Experts of a small language model: 256 experts in each of 9 layers.
Below are experts of layer 7 (counted from 0) of a mixture-of-experts language model. Rows are named gate (a neuron's input weights, with its number), up (a neuron's input weights, with its number) and show model dimensions 0-159. Each number is 500 + 40 x the weight over its row's rms, rounded and kept within 0 to 999. Numbers have three digits each.
Before each expert's rows: a language model's description of what the expert responds to. This comes from a sample of Wikipedia text that the model never trained on.

# expert 63
Description: Common English given names before a surname in credits, casts and tables, such as David, Robert, John, Arthur, Jackie.
gate0:431488491533498458495439450522567444503477456508427508449493484497502512439496502494472499500516538456480474495548591479500488497537461395521501531536506487496478453545477470493459565570529554473534509461469442462503494505508520511526456521474505532476531521526553485551485435504494511420439548448494432553444490517496512523503528483494550588437414482539574565492431558518587458453549495585546533487509474519508454482480554549504459575447522438501527485477572439556544542518484457
up0:435572482540542507513466474493503532519486489619530484568431456542451485558511518495528389540504476474514472477461446479483450501514458494454480500511524492479527473461525453551491482605482517516405478474556486522480470498452536514552510454496513545557514488485515527537513461569531488500476522491483454514456575610502522557461503509461470415480415425533522444496603460505552512495517529517503453522473515489481469537504415485485550503550487483585485529509509481465559525547502562
gate1:457419478392522452434495480523419463461511572532472581500528526491486529473535543506554552436481446538576553497533523440504499460472560464463499440471546483463535508466549473531528467476516478538479520419489494520542555456417527473500479554498568459527459559521527492479539479535490443551430497531456517495476533493459532478456482449509492495568415535495513473485598488499533486492503551474515612506435517555505504518508492439505523486578444508467495432525448526527495502473510492
up1:503474565515483472520543482554452469493568432529567425526565484496474506456532425538483491461458480552472543491425429470497450460490493468500466506475528478549478486527404487528441482528504568523494439453519507536522435548464514507564474513451504517527539479476495500511515472536474580485581531490545376475496479432446607517593501472475511469487465508564530506454542443526455530562553433532553496512564491485523472490492569499519461497506491526496550518462512509466561501458488464
gate2:504534501495463438530497515520516491419438492530507483546522501459468521489528464506462508478487563501501538585478528456508512557562530414519513451515432531526442525530511444530504542516442465412470578493553485507520427435530490457404553569436522514548497424444456490533515525485467469599565443445510459457519498519461432495554551494481493480535557505503522533544483552539483528426496437492522481513493472558505498541473576557539483536517531508587497480454490504459506490421504514
up2:521542499470535460480506522516500443468534532528409495467506451469473548446523439472510364498559448474519430517477566503490551524516498573477459413511520472539507506543513496494558557488506576555569587546482474480518510448480537521495530480529561473452491522448530470480492489466517506560525579533462486501410505428477486467484444529525548485483432503477476529476472517467531481475600438504462458508546479532497459405588530494565524486457461486475496525487554458521542509529490476

# expert 9
Description: Final digits of years after 199/200/201, as in 2013, 1906, 1968, plus infobox field labels like Location, Born, Coordinates, Genre.
gate0:476548496492512517467586518436504466545451510516473492499473552528509447559453449565478423566417487442502487534527475520364500468541435558530505513497496515561506475552455505571514519523521479478480556501454569449428527477517433517493585479463528538546489498483514484494568556540579491514495493473532533430472494555517476488516440472531568498469506451574480441528492471525487538469542483451527488520558528515463495502484528525480498482480535464464535469587396531539500492539465447
up0:477505426470512468478454507528488518529481549466593505414499453448539574520537477533440446468463480446507491480446543435488498527527511481469544497406498484496447507543448479540466446490511535501451525467481456516516466560524495445538525459465518502533614520554461483472520540513552495525493540497539425438465436536513569527486438458507534539492531540463501536507472506497461490541510549515525527539519513445425516491539464445559435550573531545453468509475621496575508477500524556
gate1:439476535485506471560460476546522424526548490551459469495479517496501429473438442509506544493476545516498567509407457482585471530515549518451496496421511440563551475547521471481480503502514504550498520540506498540576448462434424523533483532544458439482444557536486538515417434472421466505509565551522458564462484496471525541518548548532492446542503522527458505502544528569505488445556480604506572514490531560550477454549521511519479488478434498447550519494480472506506510476455478
up1:514485527522493489509529443491488452528458446562458546486442509462407436506474485476595508460528484517484570462382494552511501514500557478497423485499515535483523494454533564505487490508423484523510525514609513581575504545482464522534522585531444485544550528519504593591410439528485484518535488514515427571447552514498503489498587554525502468511490520557467463442521497499487524518496477558527484527460509477523469468531515493521505503489477472503551488461425433542504514523466534
gate2:556535537502482469503457492559537402483528554538479476528479494469451512437459539537548522492499472527502519585477530516466510528493439435449479539528538466464447510492459590513472467451562532514511480600455587431467558480446485479526491485502499506458554471485537560541593536477537498575515424521526503478432514508436596478539476501536490507474555474509443553511471472523493458569467520422495502541524431494469518502507457504459482501534518573478413496489428530550525510494515492
up2:523462541487544493528439480506491539458585506502505509523474582571477429478552605473445546454526510462522540520417469481530460526472519487510533505593478478465533483474506526512457502501475522468520537493540535485516446538489529450546488518484455496470464556520418537524464518495539502564501590486574478474517483459492520496412487570538456502519492495514519471532463472493517484563449517449428484528486508548465370497490444519462531514460478468577411514542458483484539411430510499

# expert 1
Description: Final pieces of place names, surnames and numbers, such as Missouri, Munich, Providence, 2000, often just before a comma or apostrophe.
gate0:455517481464528528501481471519598373475484497476464488441537571532457425442477500451562485474572496487508447467459496493517539492539564523521470450447526479484489480596530440506500468443539442495492369447579504516498534504471429451555508534502481498541503524483520504508488469531562518484491566479506522503520410458500515491397470543539547495530527505504461526545568537561523538492463491486535480492496564495554499450454455499520532498487459485508533530497488489445571539500453570
up0:472512486498546510540529490479430511499529506559551449506453506484488530587563548526425522473494539492467537552505583530477543489498482519478446525643499479600486560569451502491565455484494542507511526514455544531471475565445475468502486420497495477513521426495519513500540513499513505486571515520459513495513510494543433461437549548421506488591463492466512507479491438526445470533548448508454523497506460464526471433483446421494457474441483472469463552493474501432513457524585482
gate1:571538551514466449409456450469512463481508537523515524540482497481473504545475490448478465529493484470503463461486532509510557498468475429508507432579480529620560527457541547503471597453486492460566540488438514522464477545498520493471481522497477464481524426520487503464513479524504497465497509479459492483450553535524460564470497434571421515505514465447424510551459456548539475505507492480493481536553533452664516563442507491478483425431475518522499528529529490533479482485535556
up1:525471530427430459498532559520442539502502503475435450502463498465494490470482490509523467533471502496534548480490540546600416585566518457430480492471524500417435524510450570497525529483521504537522441533561458505544543486468596536507490509415539418483413469498469522397527525469513500555455472490566577455504483526489482547498538524503530487512564457492476530469506527416492559481537543535520526536470476540529523489529507514576551447538436480465558509498505505527496550464511513
gate2:573471516449420418512517437455482502524467497454472526500475525482582552497513487508486544516456543490516520521537484518501447531538507449498523486497544507467534485480494581455494595512534534503464541526440533492557441545543441493471521573576482516464437507530518514501456505520471497512498516519488459516465436557478528435505598443524493497494483541483511494549462522510551455416509461450610477540446439484474438502525499489462507483589461539512551573594557484551469533531499564
up2:503580500502521535560502550530482428486554496533463482575471386521495512549467588524468475476440553482527537442555532535510546497468426505529495542524501509547505537469466518503475550414494514521574472559445447471503531457469584500547514491523477480478538462449449533480507493393450519487508506434507490442491581514513434559548474485494522471507423445479484494451533490448524498474559552464523447445558512506450526527497511510524509506412446534463474499437481511523459496464547455

# expert 23
Description: Single digits inside large numbers, coordinates and table figures, plus past-tense verbs like received, earned, adapted, derived after a subject.
gate0:521438559471542497482485454532487567566441500504506410496465513530516566539560457430543472566454456505529571456521526533440534513559458522477525492520466519460540502485541499509503507525497466500439494481522481519494471514383509474555497528471490461492460393463512531527473542506536490512479485475442498487472507532645516513447439495497524541532493521526507504541552522529502481508463463499398529495462530528498480519496525584582503499579453554519497452514494515622540503522441522
up0:465524489490448550437532480522457563492461575486492512454483566467497495462457495459445495499563504470409513485511474506404482538559509447429487572498524497522496468426448513448524547444532511513539483544588484518475484457503512513480436466462488467481487475539489551522548507420557536520534442485522558616594458508486506507516491486516439540463599516488519540468477432477538521457494477420514471516529506529478524509517521469441534461501503465470524535552532413410534523464493504
gate1:542454508524534479514542423457466539572551496497466422488492544537514509490552515543524504492527451514509470471515458507542500459487518517533495466547492442374484594508460516459514505535502566452499520483466507560482442526473468540447469500487552486484524488425428612505448458463512468453465487490454449461559490551564471585550480554535523542477513451507490537433521513529512503596501500509490512496487552454517479507470489466583465522453528471447446491527455535546542450472527401
up1:512463443492535531524557475449539501499486485525519478517513504476464477443544510479482503538520468458467510480537537534437425480553548434526538514500512458438540505486496495635502533483552484443493507527398540466530517537475504478473545513431507423543546489481456561545525440497497489526409529529573487485554504467557525470523490537482423493523508508486505503534473483472468511534464511449477533456506588507461380456541538524539462580521492425496437559458570478573528483513537462
gate2:483527520470489548509506394533518439467606507525475544399474549517499485567546497445553475474423492519456536533506535439478575541515478429483456407461471530582535518541498501497461498563500474467550542488531474483455447514444492488490454477452499546464479471533543506514531522493443567467487482481504489514525531520509449490481559427519454543420520549529447502527495513477516484431475528518568488551536525550520499498463507460511423526489461436513483460544490487441443475519576587
up2:453486531463444503474471565478480444496564520537551549485490557506482497516400496422510536474479435555468548596546449510482504503481479520515495510446481553553475517492527483463535504471539457495464563438516494450556516508512518502536511500441525436480506522505531527453493508524436589522491528529545493525548492552398438466511524398465493493468559487498512477507471502453516511579526530505589407489528482507519502481475495437395558532449504560564550519448518468475505577515512517

# expert 15
Description: First names or their final pieces just before a surname, often non-English, in tables and prose, such as Guilherme, Carlos, Pietro, Shanta.
gate0:480480557488514476592520611499460502508491502539450549551471531448503504564510517468465520486519575506470458501472481451539492534493472452441480448454485527591496478493508590478452486469544504453463534523500452524513533477426505425417473503555470524556470582502533489544475583499525507537476549420567497499452528504513458505550549490470502456534571560555443419508553499417500502476565492533487483461485530509457412525474484456474458485468490524529549433472474485484544528524498532
up0:424506485543502498505522534542572533515502579519459512441501553518425512509538495446487523568502522504575436530510529559489490518535514433535496517491499526516550472471470501497517522578522491483527526562525518489577538535572460510442595520526494542455484512492556504544478530526486514574498541487476420500512543450494410498406429503488494545484498455527456472536482455498507464440467505562433451519511432482410499479487445510541538494454465448475509424413508475566563474534452525
gate1:467569491418507518547515512493507450489536485480512481538491469504523533469512543519458569518469489449517455551474522558507507406581588516531577564473513543516497583449479539508485463534516510503527522476417516527529530482468481516444466541475497500431493523495534487469586435530473523433564435456549478459545449509446473492537628489493472475481528481501522467479529470548536577486519557500544476496562520577507527430448515484480513510553498485409461540411525472477528518513484483
up1:450485536582563480487436423567559521496515499596448526520469555446458503512511583397495518514501559511507498481521484514473501524559540499455453537578531532476485499521538518483463556519555524455503520403509480486443501512536521458414471442463507465454586472522532412557473470520516480476450514437567496460464562540503464511430545489472492486517446540460488489501431524499547502502546469549488521491514543524526477491488526492491497487415519475555444529467511540574563555493505517
gate2:476475512521496458564455506551517574518449494444536460588523528550484433470555476510455569473463419554504480517430463499483567469521509515524461479544496537480509496541503482506499491517512479543457524514454452526437479433534534428452492485501416547513524502511494503488492528530546441479544431474456556470505560445560506482586481495453526479565475531441535548526464526502489566505497487531428422479496535517505543496529541435509477476543581561506398523552498521495591430473514486
up2:467563542502511521566536481576540525492550479473421531482459510540507520525440458496522451563523593489480563482523568494536413505496506471523565558422521537474490572427490492512523500579556538458646538508540482505527534548429536538453511527516531516426495501451529540528431470495509526516461535524525485495498483553480503490497530525570410468478487492514497463478486556477434529510479529472514527451519495454521468525428454542475473456444524412488570506495512465507513522485462505

# expert 57
Description: Final pieces of unusual proper names and place names before a space, such as Yapham, Aksyon, Dagaragu, Roma, plus closing quotation marks.
gate0:524523500547533431482495436434547486570407540416477501475421539518567447570516515447471538488475469485505505483560558553586539515490510469511477523487554519513479544484517539474463518507510527487590448498482554490486471447509527488567441519499475540518527519526527486575521434502474476468448420490496541516523550453508440440542484461518490592425476433543490475510450473446475534505486560500489444511595537436507525472524485522521518503505466487559560558556547442489481474481510538
up0:515480495510539504422487467502579496537429524501419487491490534487550475513486525550518484569521483453470478464461607510527519531572467526509467495513534463516512471496541562550496492464537493444561513391538510479529465473543550497518453416562525502546488558501517457476517472547551475536513549439468496512523530469569548523448514513535527582492407452477455548490512457465481571481479492429494525451490502441481524542517551533455537498430541470467517528601442462484454504460506578
gate1:526501508470484547469476450511509470543500462485475497465569543496539555424449482547460447524513454451499580471486504443503477566529523447423484394481489491566538419464577495583531509491485493504451528506528438511498454522480571532461457452594542553472430532487520497490540508547537505524495505464489461502496424508476577514429484491533468456489522454400435528538541481448429544443519514474516547521477502554528506495475526505479541485484520471446524432556484482474521553471537560
up1:535508486482490506428480477447512488528494443472475511507511479468561545474484536573565420537443417460536519499482512481530511497549512464450488450505489478485529472424562511611505448467429468506479515500513520510533511463602471537442494469551569511483484505546478484505532509503562508528540506449510533531548515542573448423416494478543516495416501452398472512482518449454484532429531573495491559484425576477487492540451505494509501454473540495529538438542468498480522487504541578
gate2:524533556548446473535493453533563503502474537483423540411523567572428552538534500467515501440540423545529483433486481582508472523492459503563547510495427429484480530547523497538496471501446531521550510507531520437450483452533510419504534509491426515457442519495508528584522470466478566517416548474498534459515529425509534473482547544510528527489501544444443485559475527541532572549493457462460472511546558489483459501500530516535491448428505508516570531536481474502444450525488466
up2:493452520519500489581520462516474601508453485471507479526515531535460552573514552529543538573486495428454511511514437529557532598447556546543480480504476459480516548493591516454518462488424559544491481506508500561490437520525521521464494469478438432443492462557442543463454471500486503487486537549492517511522525484506499508492445512525496394440592512482502449474532560528526571526464416520432459545438522558485444452494494473493469471547500508540485556517544467484487535525516439

# expert 39
Description: Capitalized first words of organization or place names, such as United States, National City, World Series, International, Central, Royal, plus paragraph breaks.
gate0:507489531464475577482499470461406573509493543397521441458556567519528405484572521538485496540458505499570534462556508495560492491415511474583524561478408498422535517523561507494518540503447519504468527553484547483513502449492513483565496519514464456446505536560512504449545488502397481498497486566486487435463482515509475470534456447538455499456511524545501494529399490518480508526485520548437515497547475481453489526475529531489435489469499517492528530567535490520483471408456477
up0:461531492509470521513473525579429505468486574520395473488522481534457468458449489516532496503545537468480481525535434534439474442490467492480472527542465503487565459535467503446519499518497542544545544471476460499509508576472530474435454459473472484521491556483563517530546516439447502523534499556479447494497580468485537539531496603520542453596521486476501498455524505517458576457536433454489520518448505491495515542469638586533508531505456576468426495530476496550533444500504464
gate1:472513505459522454498554495465527483457518487516514488511526434460519444529495424483445475503494436516547455510454503484505465537519496556493517512506540505517464508534535530417513510560518550500443474480469503576497514500467518562455502519456559610539509521510507451538527469489450523541529476528437494522458484538447513497517583554397560427408420513479534435448602439528490511502474499551539485498551468482507546483499522428532484533611510448495497518557441505478541528542444558
up1:478485541477474480539516498523440539504453544567521520462481499561516534470559571538556485432455462448412539492530431561564501479431503452466544489574520561463511538441492473578402515439394483493449578523434435494468502502515475512490518510521501465529532480489536496440511605528518556487485496477470534492503507511536441504478524434516476572460541525485521516528481550482513484531478474459497469462542577541436497499508453531406530495477519472506500474474563519484514567526536535
gate2:485514563479563467526579530495469465456498493468467455520538423542477476472492485550537520515522542499460442561541469420476547499530454514497480534480511413523495487459485507445510571550494506449563498486496503507534475514494511511479514541559451509583505552494501534471464397504452469438459531473484518523457560537474505556456501511572400458480595524456518484507551485574443467567467447496469492534444529527542502353488505517498552465517470485494456516432488502560482478536509506
up2:505559529493552542460511453418536462495522566499417521491444441493477531523503519523568504516534463448487459508521464526405413495553454485511557489433540549498530543521511491436508510545468476466547471459469471505521545470563409568524457483500523487492541439461585507553531536488538516505581524538395482536443460493471517476486570509479438502527512470482463545448481499544539528484546463499489458497514467532538445506478486561510521593539502496519601465476418498518508481480472539

# expert 62
Description: Sentence-opening time and order words, such as In, After, Later, On, Within, and ordinals like first, next, 19th.
gate0:489449466469498535452520497550466535525464530437480530452537476459508541475528495492456445513495424422482494452494495510527483467478489452527477507532474475462511504428458498489543511498524491485540514491513566496496492472537553471510534571408551434499490412442474575448526467539473497499478463484510484436504536505513522548536550399488469542599366532523544520409483514482451589481500587459518568485572488513477520525474511497489477514521462532557483509528525544547553537504585467
up0:495474533459505521566473542533523506473441504547504516494513514523522569495496447458547491506552535544531505563512479499498532469517534488533574540523530530452473482608450474467498468589524548498488493514495487516503486538448502481450519467586553539493507441484553493559492443484498491541505499461422593538508466522519502474414491541452515437504565443461425419503484494560506513543506414481537550530437455486515487430557530511631499450522511475537544513469436479451514512471426508
gate1:474486502593495420477518563497512474526553499512575558527528468429504544499422524459559488498464424530479572496591493598436518428539456467546453463492493457512443440501459434529469526533522484537478471518521487512513498530519451524528467514466526533584440484460507559491429456435535486507532434533426535465561481528505503530501507610415514538471531451473491489520479528524502531523538507548504544470526467453505547473476447450538471530453489437475497526457465520462508500466488462
up1:522532441570496510486514535461569450452546558520515564469511475540507505652431517426502528495543482551448537596561538503517473492507478478541507511446543471494482463523549439437460494518549507485451520472519502460468451509560447420512512516469460470461501551538540429527482421506512515429521548486552480447552464505510583525441466466486490572516506508495497461601525486506443458503458499527521484532475513465443537516486418524476516531456521468521521500428502489530516548464491509
gate2:523486496525503531594474537517518564527521408496507500547443485504435486494510571452558493535510513463488549505483489481513473520493535475441517586607578589535534479509538488525504475452461458444491539582507493432563546542545480517499457506545458466537513518534482439473534456479513560459494529529496576535495430483530472525476515478430524481570511486469501513528463454562527565470501464489495481434442533482490545446429503514517498479553546529512508566478570452411494564464531463
up2:531523493561615464470543437452513467489436545515527461502500467470574524495495483547440566455456491515504505488535530494464488524444463476490518434473465463523517499475497522524516503463506538571465510412462483514502454492520542496514485503475436522501513430523567469575469563510532457528479481528388437545521525569484498457515532434568526513409500583546521467488593506495468450479449521470509514527495595537506471517524509434475580550531467456506446445532451492547477499514470526

# expert 54
Description: Month names in dates such as May 1, 1949 and December 11, plus word stems like produc, direc, collec.
gate0:509479517466484465526421505508527480559460564476526499520458471530475500499446511548463553555521450458554568481475464495488518431507513453469525529521528526528579501478502479489518533486492511501535500387462455501425470619458528540563487461524559493463487489427486475517539491457492587511417505524520453527530504488547481549490524519548478527520501470497489515520395406482511506581553493529502517531533457495524449470494468508572484551574505599515480555433469401467468516504522483
up0:439513489504533498490472504464499517444508508505550426467473504500542452497504443501527499515456544507549442572437460492473488470432503483518540499483532463496531485464460505522504481545542508561495524509455453463549455528528430491471454553536501463413488496526555439509585535562453513519493516504474513501478474542513442577547511484598448435459519520563406521510474556531490460496514514570511494531478427474529544492494533486568500415585520566452475453425524539527565540465545588
gate1:495502536498511501476488487490577569453460545526486461492525540475445535530562566480526499483465519526536433451472544531489493551509535477452535519533509528519466536503487487486467510514505516510470408552505581494478499473440557528513485496516429533514494439594550498536523584526515496529560530518471500521475530519529482504407495511472500515418567548483420579532400511564600441465477473442417558554486490559499509570451493507447492546487546526576459450514507481543488502477471471
up1:472488434493497441554550525448515458498520506502530471486508492576509504515491472438426506514522470508506454502467476527453496521561521591515460474496468549522491492552549467562530514522513466503526495382489504521437505524533470555493497516506576505390517543419521531499544376449420506549514462432617468518523499460500537457488561508539489471488543483513552484482530479522497516498473466472458508463466561496475548481474538562586453482458479445514489518496501562517523425572455520
gate2:525478506482557495554503561473543569518454475549523489501539510530513556424513544601493483509477528519548516569475524558510553576518453535458473478472509423544477518420534549544562423492454414539506521473556446569458494503533503490512562461521493572490516476485499518527518490531537476539520462471550543426567539454519499476524473499526449456463472443446514459502505431563477554555490409509501455532456518532528523476471482492589482488471485538506480505480462487542528492601463439
up2:526476581540486514515518439539545461439552500496508503516476573538555491525518438503523498474465555428506557393510537487519444545487457450534522514581517505427549458580577441537429507535549491510479450538508496460511500463495542515488450528503453478535474499580439495436505495484493533476450492509484469552544499464498457521493503467562488523537506530518492526502514491505584496448416544483451552505483454577494425478474495490450468516487562419523461497630512479543498484469518464

# expert 8
Description: Final pieces and head nouns of technical or scientific terms, such as radiometer, protein, temperature, thickness, steamship.
gate0:507497496541538496535387468456511463435512575518493575521532505510468544494563518449595464544555513530538440498547455462462459530547544524426496450474512535451500495465497472502490517459564531545485521558402528484443500425467393503482507444513570517542540503518505508578516487459570426498497503527500477567484501461511572469539510472483478529461519507462492538543526461439553519442460523480442517477422540452446533513525485507433461531527521473460500513452515499483494443562477523
up0:492500529467505510525451577513509463479520558507509510531513420601471554459484462531504504501553509537587510398451535560502529463475447509508502481505507462493496454477589447504491484497526475525554550439471523506441383519494574476486459467477504455518491519466469460499517474486509486481492537494525534495512552457529506500544445481544543516599456453490499473499536519471476526507467519531378503454458530439437550527571524520458460424457544483429547552493502520521418430514512457
gate1:465550453524504492494511504411471552500488503550509520518549472477473397495469545487465483451460526494496508591569441498509516544553431475445476533533540465497487498571520551594576500492558473445535524519485531493526396496472451527486508522517495563519574497503516570440463449519511498467526431464567500526443578551529444492442507554543556548470523507461540489500528485499468491462523445483557483460464505492455610473555461501492477509464528431465536541504424472513475528514517478
up1:461500523446505449437471488477526543483530511482450451529482488465406519448471497503531471497554436475470560421479511558471497581522480470418514464458482473436537505510483476491492563526476496559448438548496536485552532548525503524537509498467537489416541502483530491469506422512526692497523495506473416530517557469478508559471517501498473517463525547452525454553532529510477426442516468480458512498470585527509533524502483532525506492480481522574557502523513485503443490591480493
gate2:507499486527447550480481531493552521490509550562549459529546483441472442417412470481415528510468568498452491501484528478453520486491500526441512529504457531535488457466490520541474540532450465522528496517491415469595411492454560532578477500501488529475567458503579414444575497429474485539466506486489549535496509484472519526540462529503435511559421498519539511544544432490499494512474441441507539510538560490490474486528457527450531526518512522517432490469602460568450503535534510
up2:514380513468569509565542544453486531470477509440511506496430549446542467510523557556536407528461440433492552456467473536513456538487515493550503500525531437413555435518452454545505486468522493517481464494544553500515615471496521477495522560494573535497534477520473569445522505467508515506437522550508455516537476441499580498492528517421498471519489483492465523489548519480443450541510525564528509475507436550512414432506509541483487511535535435500479478483507462441526545535493554

# expert 2
Description: Measurement units after numbers and taxon name endings, such as m, km, ft, kg, and the ia of Puccinia in genus lists.
gate0:534491434440427519478529453545478534494446411421533457480500455449500570494563555490519533476520566423474463534542435485533501534558559516477534499574503476503494471516533489473448452521390502533470597493495540505504461480479475536531514529447492455474502440553528523462494538421497540546510437508515515514500468533572524506417563511434511468463488539511534485481539449493455457509490537502502455580549524524492477433502553534509523498496523537514468496466561426483544497573497568
up0:511496538525438473551487496553529454465553483476506545468461510551523458425520511506496494485481519577546533534477515517496474470547479443548479509492508458490509558550548585440500448503534536522535450579621436498432486451523472494545487483480424459497476488505516483502456491497512415486502500579530526495483529395462479437499531446515513523587437472524544490539474498475439498546497534520449514475545437485565476475548609556535444484488499526450560519530498565495464450486504447
gate1:562547504524532476536458569526492585536496534497470528513529505432418449436518520593405506537512501477529562485445541464487507535470533521460465521492517516491476465485422559448467485456530530489464497440536495544453541455511512549477506530538431488546457463499503470542530463486546455502453469460505584467491559477442530464517562499540497448483533420519543503449436533484536537468564508503467537504454562464505468493464497434489450497464438456489568421476559477462570545539512545
up1:489533527442436559517452470575512498562497473442457459469511508588522503499533420493455540523461531538454550480475464550553531522433501515560534521582471527541495605488455477504484488503491495565557395551419525510471456425452513520556482468419446475455562556493508490475448463499501553450506498508513518481524514526527509494539483475460541508504451567533577516527438488543483568486469466479493506469563533479561550503512469481526531509491538447503493535512514514435450413491537476
gate2:583453478494529544491488523487549570547439484449583469565477501492503484480445461506495449512469475431526499491560545498510551471571503540498532489525375512537541476473479470545547439459541483550469521492470432455597466582484532480520478516493550503549535427548523580486541486474547456523418469495505600482484542538504527578520531517531508486550437493447528520502473517479454532476524534463456490533490459506441511452502466537505499539460496523563398535538501479475503519455503469
up2:517525500501505499559516480468494485516433495528531502513526440528514494493429500583429479543456454496441461579488534495533483489508559514537526508475431514581566483476499516571492457443541463488446555523482494540565489521482501521540582495562508555567473507488477502431516459512529451411455535493523544495549536516508429557485538468525587452581464452475547546492535521499459565470569476495473477452520495502510523533453483454520434449561497534536488435520416479393504538482483514

# expert 24
Description: Nouns for groups of people such as Men, Women, people, children in titles like men's ice hockey, plus object pronoun it before punctuation.
gate0:468488511467523508512466509493434458530498524505507487530476509541541484538536419527506473502551501503481492510508508551574580563544471534562440486530437489494466611502518572500502518605466496561525546457509481591476507462569514562527526570468505449473507533467449502459431497491542486541439580468523482478475456427510510526531478489488507514519463510461472458428531412525530506490453543467466457401489529559537504454499502443468556524536466498428489500528546561450489468573493548
up0:486567486461506503513469501499431484521532539529455509475487439542510529484497499517496480498493525515457539510509441495482562469593524459546434517523397471471407599490463493530490546587500477489545441507545502530465415502518502530578505599560502428501563499465499500428464476547499502495471535510488468496456454459462441469541418483482513493443566528525455478455509495525517563477543501484475440462490492571569481498565478503480574562524472507517489513444512511504460466502605455
gate1:447443501483403553443499553474458465515479562493597474526521467515503451526468519424520533484502510481502528552449534503556448526583501538502500480496493451475553532457408523496480473488471495509489505480494499474520533463408464550457534530495482362470422507501479523524518520454522505560561495524533531543497500503532403498433506489521514445573552467471522474524506486489511496596501523452404581507504418503497487492487495464476488444559505511524450435491532460532437527503484529
up1:508526433479527476458513511500464516484538464509497412465508511516491496464488509598479457510452517493520515427542438450427524505375497470416503498542487465542482468529517473481465549497500496493428478472492487575463472537537578543567456487513531562506526491398509462497504539481448515395512552565442460539458480512499531501491568571464502446469490545500547482511465514479520528523519495535501512612485522488493555457599480496494529516482578496475493513520465513495502487572575437
gate2:468489516456483569533461492466439448573541532471499441535513493489495516498508487491507489433526483468557505511428475417535545521475442454604507549440464490484502510536520478498473520472538618543482408434430460555470504509545547624541520565489461538512520459486504541521516520534512488480505550526494454545432473517554521537493577520487530445481465487519485424524456499556466510575501514498520509451487510479532440527474471515532503450587522540486464491471508410440522541477482503
up2:508458535540512438475551541548471546451528484504544505468432468507484468468471500463534541495541574534565428488516455467530448508516518575485476421527601569566473534431487546481532447571380452486513539501561527476542499512525428411496475408532518489494390484566482518576502528497470514533449503520566551464565479492546503515482471503507550475453519503473531498439506486461509466500500460495474502456484475569495554507485497508511499436483477535500523528491476564542509454532468504